Below are experts of layer 2 (counted from 0) of a mixture-of-experts language model. Rows are named router (the router's row for the expert), gate (a neuron's input weights, with its number), up (a neuron's input weights, with its number) and show model dimensions 64-127. Each number is 50 + 12 x the weight over its row's rms, rounded and kept within 0 to 99.
After each expert's rows: "gets" lists some tokens that make up at least twice as much of what it gets as of all text. This comes from a sample of Wikipedia text that the model never trained on. Tokens count by the router's weight.

# expert 1
router:30 68 55 53 49 59 39 46 56 63 50 75 64 43 36 69 37 43 57 51 57 39 53 49 48 59 42 67 50 54 45 73 40 46 56 59 63 46 59 44 59 36 43 45 59 31 42 30 43 89 65 62 62 68 62 45 35 67 59 61 47 71 40 43
gate0:31 60 46 52 55 38 66 50 45 36 34 57 46 72 64 70 68 51 54 52 47 48 41 63 31 50 34 54 73 58 44 38 49 29 54 61 47 49 38 20 57 49 33 33 65 36 38 43 28 51 69 71 32 49 47 63 58 59 55 33 53 55 56 44
up0:34 59 40 59 32 45 55 32 45 56 24 41 57 56 59 52 61 48 54 39 43 35 51 58 44 49 52 59 49 23 40 54 48 29 38 67 34 43 56 38 33 56 35 35 51 29 37 39 32 72 61 38 52 62 44 68 47 46 67 66 53 68 55 40
gate1:56 43 52 64 45 35 44 62 46 53 47 61 16 33 27 59 34 69 48 58 40 53 52 46 27 46 58 43 36 68 61 65 41 72 43 42 69 51 58 29 39 53 39 39 52 62 48 63 51 61 46 56 59 50 43 46 48 33 64 35 47 68 35 58
up1:63 48 50 46 55 39 36 54 48 44 63 50 37 16 44 56 50 52 76 46 52 36 52 59 19 68 51 57 50 52 50 54 43 38 32 36 64 44 56 42 37 29 63 52 52 47 76 62 63 50 49 75 52 54 52 24 55 43 30 41 59 66 49 42
gate2:57 45 87 60 56 23 35 57 40 36 51 58 50 67 26 46 73 51 55 38 43 58 38 39 50 55 45 71 39 72 35 40 43 40 38 58 50 41 48 22 30 54 70 72 46 45 38 44 44 54 51 46 41 76 55 42 27 38 58 48 40 74 66 51
up2:52 58 35 41 65 62 46 37 55 75 55 50 48 53 57 63 43 47 40 67 34 39 50 26 29 58 33 41 74 29 73 54 54 65 65 37 49 51 30 55 51 54 64 29 58 69 57 65 62 51 42 50 48 33 48 51 60 54 51 67 37 32 49 44
gets: " the", "\"", " New", " United", " State", " City"

# expert 7
router:49 38 43 44 37 54 41 45 74 54 77 29 36 49 70 42 41 44 54 56 24 25 53 57 41 77 31 53 57 53 57 42 54 47 45 43 44 40 58 43 47 62 69 46 54 42 65 53 48 25 59 57 43 55 34 59 32 47 47 46 44 55 46 65
gate0:64 55 54 59 76 33 33 58 65 76 38 61 54 38 63 58 59 65 45 29 57 75 65 51 36 56 65 44 35 40 38 48 17 51 53 47 50 64 49 59 56 47 56 32 52 41 54 55 56 61 52 76 44 47 37 35 59 45 57 48 42 61 50 36
up0:49 49 42 61 48 39 52 29 64 52 54 55 49 50 48 37 59 28 55 59 46 43 33 40 55 63 48 46 54 50 66 21 60 55 52 53 63 71 53 67 49 30 48 65 48 40 44 61 54 56 29 53 38 53 42 45 52 45 26 40 56 48 48 59
gate1:16 24 35 45 59 35 39 48 58 50 74 63 43 41 38 46 60 30 45 33 50 57 45 60 61 34 61 41 48 62 41 53 68 54 39 65 37 58 47 47 59 77 59 30 34 34 52 52 44 28 75 41 37 55 50 40 50 55 41 30 76 22 49 56
up1:69 45 63 52 41 54 59 54 50 72 43 46 65 47 53 54 52 63 77 58 57 47 50 62 53 65 41 25 68 43 56 49 41 41 50 45 61 53 62 56 81 40 38 88 46 45 48 48 40 57 28 51 48 43 37 67 57 72 45 63 30 74 42 52
gate2:54 49 38 47 70 49 38 57 49 40 49 66 66 50 48 57 28 47 57 56 58 69 60 52 48 31 54 47 60 34 52 57 44 55 39 59 64 65 37 35 45 52 41 44 59 47 43 49 47 26 53 65 60 53 64 55 57 43 49 55 43 51 66 27
up2:33 29 41 55 45 44 50 80 70 56 49 72 56 57 56 29 20 57 43 52 49 54 54 57 37 47 45 43 64 61 71 54 20 60 48 55 68 47 40 57 46 53 33 55 67 44 52 47 62 23 44 48 43 59 52 37 48 57 55 28 48 53 53 60
gets: " that", " had", " also", " to", " not", " have"

# expert 14
router:63 56 45 26 29 63 28 36 26 43 62 51 50 62 42 28 63 60 49 66 38 43 51 29 76 41 49 38 49 44 62 42 38 48 41 51 58 69 44 53 40 51 52 53 63 57 71 52 51 65 58 43 40 30 59 49 43 60 66 47 81 42 45 48
gate0:51 49 45 40 41 52 23 50 50 59 68 54 50 15 46 28 44 69 42 58 50 58 46 42 36 76 42 46 50 41 56 58 46 56 46 42 62 39 63 39 62 54 47 69 50 73 50 59 34 51 41 55 54 26 39 59 59 33 56 40 65 55 69 52
up0:32 28 49 33 61 61 66 58 62 65 57 63 54 63 47 56 34 53 53 56 49 59 50 51 58 60 61 35 53 75 69 50 22 59 40 28 57 57 48 62 47 59 52 32 45 49 62 40 74 25 55 50 63 54 58 54 64 55 48 32 38 59 50 54
gate1:42 51 54 28 33 77 61 57 48 55 49 66 34 33 61 65 51 38 46 50 58 54 37 71 70 52 50 30 49 55 41 40 56 72 38 44 19 51 62 59 32 60 46 42 48 59 51 51 43 63 25 75 48 65 62 48 55 42 52 65 31 37 57 57
up1:35 55 40 69 49 63 59 42 42 70 49 64 58 48 45 48 34 43 57 46 30 45 38 60 52 50 30 62 50 64 45 53 36 58 39 43 17 64 44 47 36 59 65 58 50 45 48 45 40 49 19 64 65 56 50 46 57 30 57 61 57 55 44 44
gate2:32 53 21 59 58 59 37 54 38 30 32 57 35 61 36 65 53 54 45 49 50 38 54 54 34 33 54 35 71 67 54 62 40 23 38 56 45 56 25 61 45 47 62 62 90 49 48 33 44 55 52 47 27 40 44 51 49 62 48 24 37 41 62 49
up2:36 47 23 21 44 56 28 77 69 43 61 61 23 76 54 61 61 43 44 37 39 33 47 57 59 57 55 21 37 71 48 82 23 40 41 41 28 39 45 50 51 46 44 55 52 68 71 36 42 61 54 52 58 44 27 46 24 72 61 41 57 38 48 59
gets: " 2", ":", " 8", " 6", " 5", "a"

# expert 15
router:54 59 73 54 69 30 62 31 49 50 49 41 63 55 50 57 41 50 47 54 39 61 39 59 49 22 69 43 24 53 57 53 70 47 35 38 79 58 49 37 49 75 38 46 32 56 76 75 44 81 48 59 42 28 70 62 31 59 55 49 37 34 54 55
gate0:62 47 56 44 52 61 55 78 32 47 25 60 37 40 55 40 42 48 51 42 29 48 29 51 53 49 22 49 52 63 56 57 32 54 35 34 36 58 41 34 25 32 35 30 46 56 68 44 46 46 55 51 41 70 51 41 62 62 56 40 63 61 45 49
up0:70 50 44 36 41 32 53 23 54 44 46 60 73 58 64 35 54 68 48 39 34 70 71 55 43 32 53 59 61 58 44 46 54 35 39 55 69 61 58 65 64 44 63 70 49 33 41 66 56 44 50 36 46 48 43 60 74 59 55 77 75 59 56 48
gate1:45 35 41 60 42 59 55 47 58 47 45 63 47 55 73 57 25 38 69 58 68 53 44 47 51 59 59 35 59 47 43 53 50 63 50 51 31 35 65 54 52 27 42 57 52 52 57 39 46 53 58 25 67 40 47 66 64 42 57 54 60 54 54 57
up1:22 48 53 54 40 49 23 67 60 69 75 48 28 30 49 44 49 47 43 55 69 55 49 42 58 43 46 54 45 53 55 40 51 51 68 49 41 39 45 39 47 43 58 52 36 48 59 55 60 71 70 43 26 73 55 40 46 52 48 33 40 28 31 49
gate2:57 40 64 60 54 38 66 27 66 51 54 52 37 61 21 87 64 46 51 32 32 48 46 56 32 49 39 66 69 49 55 67 23 43 49 49 53 53 43 39 44 48 66 52 62 64 34 57 70 63 24 56 28 53 58 47 57 72 56 53 64 35 53 36
up2:41 65 77 48 55 71 53 55 44 39 27 53 58 31 70 45 33 49 41 48 49 70 62 64 70 32 73 44 62 42 46 41 43 30 57 44 63 34 49 67 59 48 43 57 33 66 48 62 38 48 49 28 61 49 69 52 61 38 29 54 48 50 54 51
gets: " |", "=", " O", "al", " he", " an"

# expert 0
router:73 52 37 56 52 47 75 64 32 36 55 58 72 39 63 43 41 68 48 57 34 60 47 63 32 58 47 69 47 68 47 36 37 48 31 44 43 34 38 43 71 59 45 42 52 55 53 33 67 39 67 46 37 55 52 40 62 76 21 39 42 55 50 54
gate0:40 51 38 44 36 61 28 39 56 49 49 56 62 45 41 43 51 51 48 44 59 51 66 21 56 68 67 60 49 34 47 58 55 53 50 62 49 48 50 31 53 43 30 65 44 36 33 50 46 55 35 73 37 41 22 43 54 69 53 49 44 52 61 47
up0:47 57 44 44 66 53 34 55 62 49 60 60 37 37 40 55 51 20 63 71 55 53 62 66 62 42 31 64 38 49 53 41 60 44 47 49 19 50 42 46 48 61 47 38 42 50 28 63 41 40 76 50 50 32 57 39 32 41 69 37 45 57 42 48
gate1:45 56 42 52 56 34 32 34 41 48 36 55 45 65 63 49 46 66 53 20 62 48 55 55 88 42 41 65 68 27 35 47 40 48 41 59 39 40 40 52 50 46 49 30 65 59 52 44 46 40 57 36 58 52 37 57 59 52 45 64 44 47 44 57
up1:39 59 64 43 50 74 66 66 75 53 54 49 63 26 42 38 59 42 50 62 42 63 44 68 36 45 30 42 58 59 67 69 58 16 36 61 55 61 58 46 67 48 50 46 57 52 58 46 57 54 53 74 40 38 49 29 52 64 70 40 51 50 55 56
gate2:63 32 51 52 50 70 58 59 64 28 42 60 67 56 58 67 37 50 35 67 46 41 51 20 57 60 33 69 40 52 53 20 46 38 53 56 49 51 36 46 65 63 39 58 44 43 47 25 53 30 53 36 66 44 52 65 45 46 55 62 48 51 66 45
up2:49 43 63 51 49 35 27 57 51 52 54 75 55 70 53 58 35 73 42 52 39 32 39 28 52 35 37 46 51 76 64 53 46 46 43 40 32 48 53 58 47 57 61 51 37 46 57 61 44 56 49 56 55 39 56 34 55 16 43 66 48 37 48 63
gets: ".", "-", " D", " B", " G", " by"

# expert 4
router:69 63 58 74 66 49 66 53 56 71 50 45 58 53 41 50 45 69 32 51 74 61 55 28 57 56 51 45 75 61 48 66 49 51 66 29 44 47 44 46 54 26 66 69 51 50 45 52 19 49 25 46 63 47 43 23 72 31 56 63 49 59 54 53
gate0:67 35 60 48 37 38 72 57 55 53 45 92 47 58 54 36 48 48 46 32 52 68 54 16 69 76 48 35 60 68 39 43 36 54 62 58 37 52 58 35 47 58 43 54 53 32 26 55 41 31 54 61 45 47 59 70 47 52 50 43 38 48 45 42
up0:46 53 64 47 52 45 49 41 70 60 38 64 76 47 36 53 29 48 75 20 29 36 59 53 53 55 55 55 52 59 55 62 59 41 39 34 36 50 62 53 43 31 46 53 37 45 80 56 75 78 24 58 46 53 28 48 39 56 47 64 47 52 58 49
gate1:59 45 61 30 56 34 44 38 55 57 35 58 50 42 63 54 53 61 39 36 64 54 40 48 37 59 65 44 61 26 43 54 55 44 28 52 47 51 24 66 59 51 50 50 40 47 48 34 56 51 54 41 51 57 40 39 43 16 58 51 59 51 66 47
up1:64 63 51 41 55 44 49 44 47 61 49 63 38 35 44 68 40 48 59 31 63 50 40 49 27 57 66 36 60 30 58 34 38 31 24 35 40 38 46 59 60 45 67 52 36 53 50 26 51 52 55 38 56 52 50 35 43 22 53 44 42 63 39 45
gate2:59 64 44 46 57 52 52 78 64 54 47 49 59 60 47 61 54 50 44 45 26 47 40 69 64 72 36 42 50 24 52 59 68 46 51 56 32 44 43 45 29 35 47 55 61 35 42 45 51 51 34 44 63 57 58 65 47 47 42 43 38 32 56 53
up2:49 44 52 59 41 54 48 60 38 37 62 46 47 26 35 63 63 69 25 61 56 52 44 41 56 47 54 61 53 57 63 41 08 59 67 42 57 48 49 53 50 61 65 33 51 62 49 51 53 36 40 67 43 40 48 36 38 11 66 50 46 71 27 60
gets: "ed", "d", ":", " (", " on", "ja"

# expert 6
router:49 60 54 34 46 45 49 55 39 60 54 50 58 23 53 41 44 39 56 46 44 31 53 44 58 30 77 68 32 40 41 28 53 64 18 63 57 61 55 54 48 46 27 64 44 26 53 60 60 64 50 53 60 51 41 50 61 37 64 33 64 39 47 48
gate0:40 34 47 44 39 43 42 40 49 44 49 52 42 47 47 54 70 60 51 64 57 40 65 29 73 30 64 37 46 61 76 66 58 48 50 73 48 48 55 38 53 41 57 67 50 43 62 44 63 36 47 59 32 46 47 54 43 54 40 61 51 71 74 61
up0:61 73 64 49 58 47 56 46 42 48 60 65 19 64 43 55 22 63 47 61 53 52 55 54 34 64 44 49 35 50 44 63 45 66 53 22 46 55 32 49 47 56 59 38 43 64 32 72 64 62 40 65 61 31 58 55 54 45 73 24 54 62 49 42
gate1:34 49 31 17 54 46 39 56 48 53 50 50 39 57 43 41 41 56 25 55 40 67 77 38 52 42 52 40 46 52 64 58 29 52 56 61 59 63 23 48 79 32 46 60 47 38 50 35 46 45 65 61 64 36 29 47 48 74 51 18 68 36 55 49
up1:43 55 50 29 60 60 56 59 11 37 42 49 54 53 53 51 53 39 28 51 37 58 26 57 66 55 37 51 38 67 54 29 52 55 22 52 47 52 78 73 43 62 62 36 52 54 43 53 50 58 55 56 40 52 73 31 33 37 53 34 36 26 48 46
gate2:41 39 40 57 40 45 47 41 64 40 40 51 58 68 49 57 53 45 51 32 65 27 56 23 66 76 76 45 46 45 61 27 60 44 45 49 56 49 44 37 50 59 71 61 67 44 51 49 56 39 63 50 29 49 59 41 47 34 41 64 51 49 60 61
up2:42 41 41 57 64 59 46 72 54 39 50 35 52 45 42 77 62 38 71 33 50 51 37 64 37 69 47 30 48 48 67 41 44 45 37 39 39 60 93 58 72 56 58 50 38 59 49 42 42 50 54 57 63 49 58 34 56 48 49 27 51 57 36 47
gets: " ", ",", "\n", " with", " a", "th"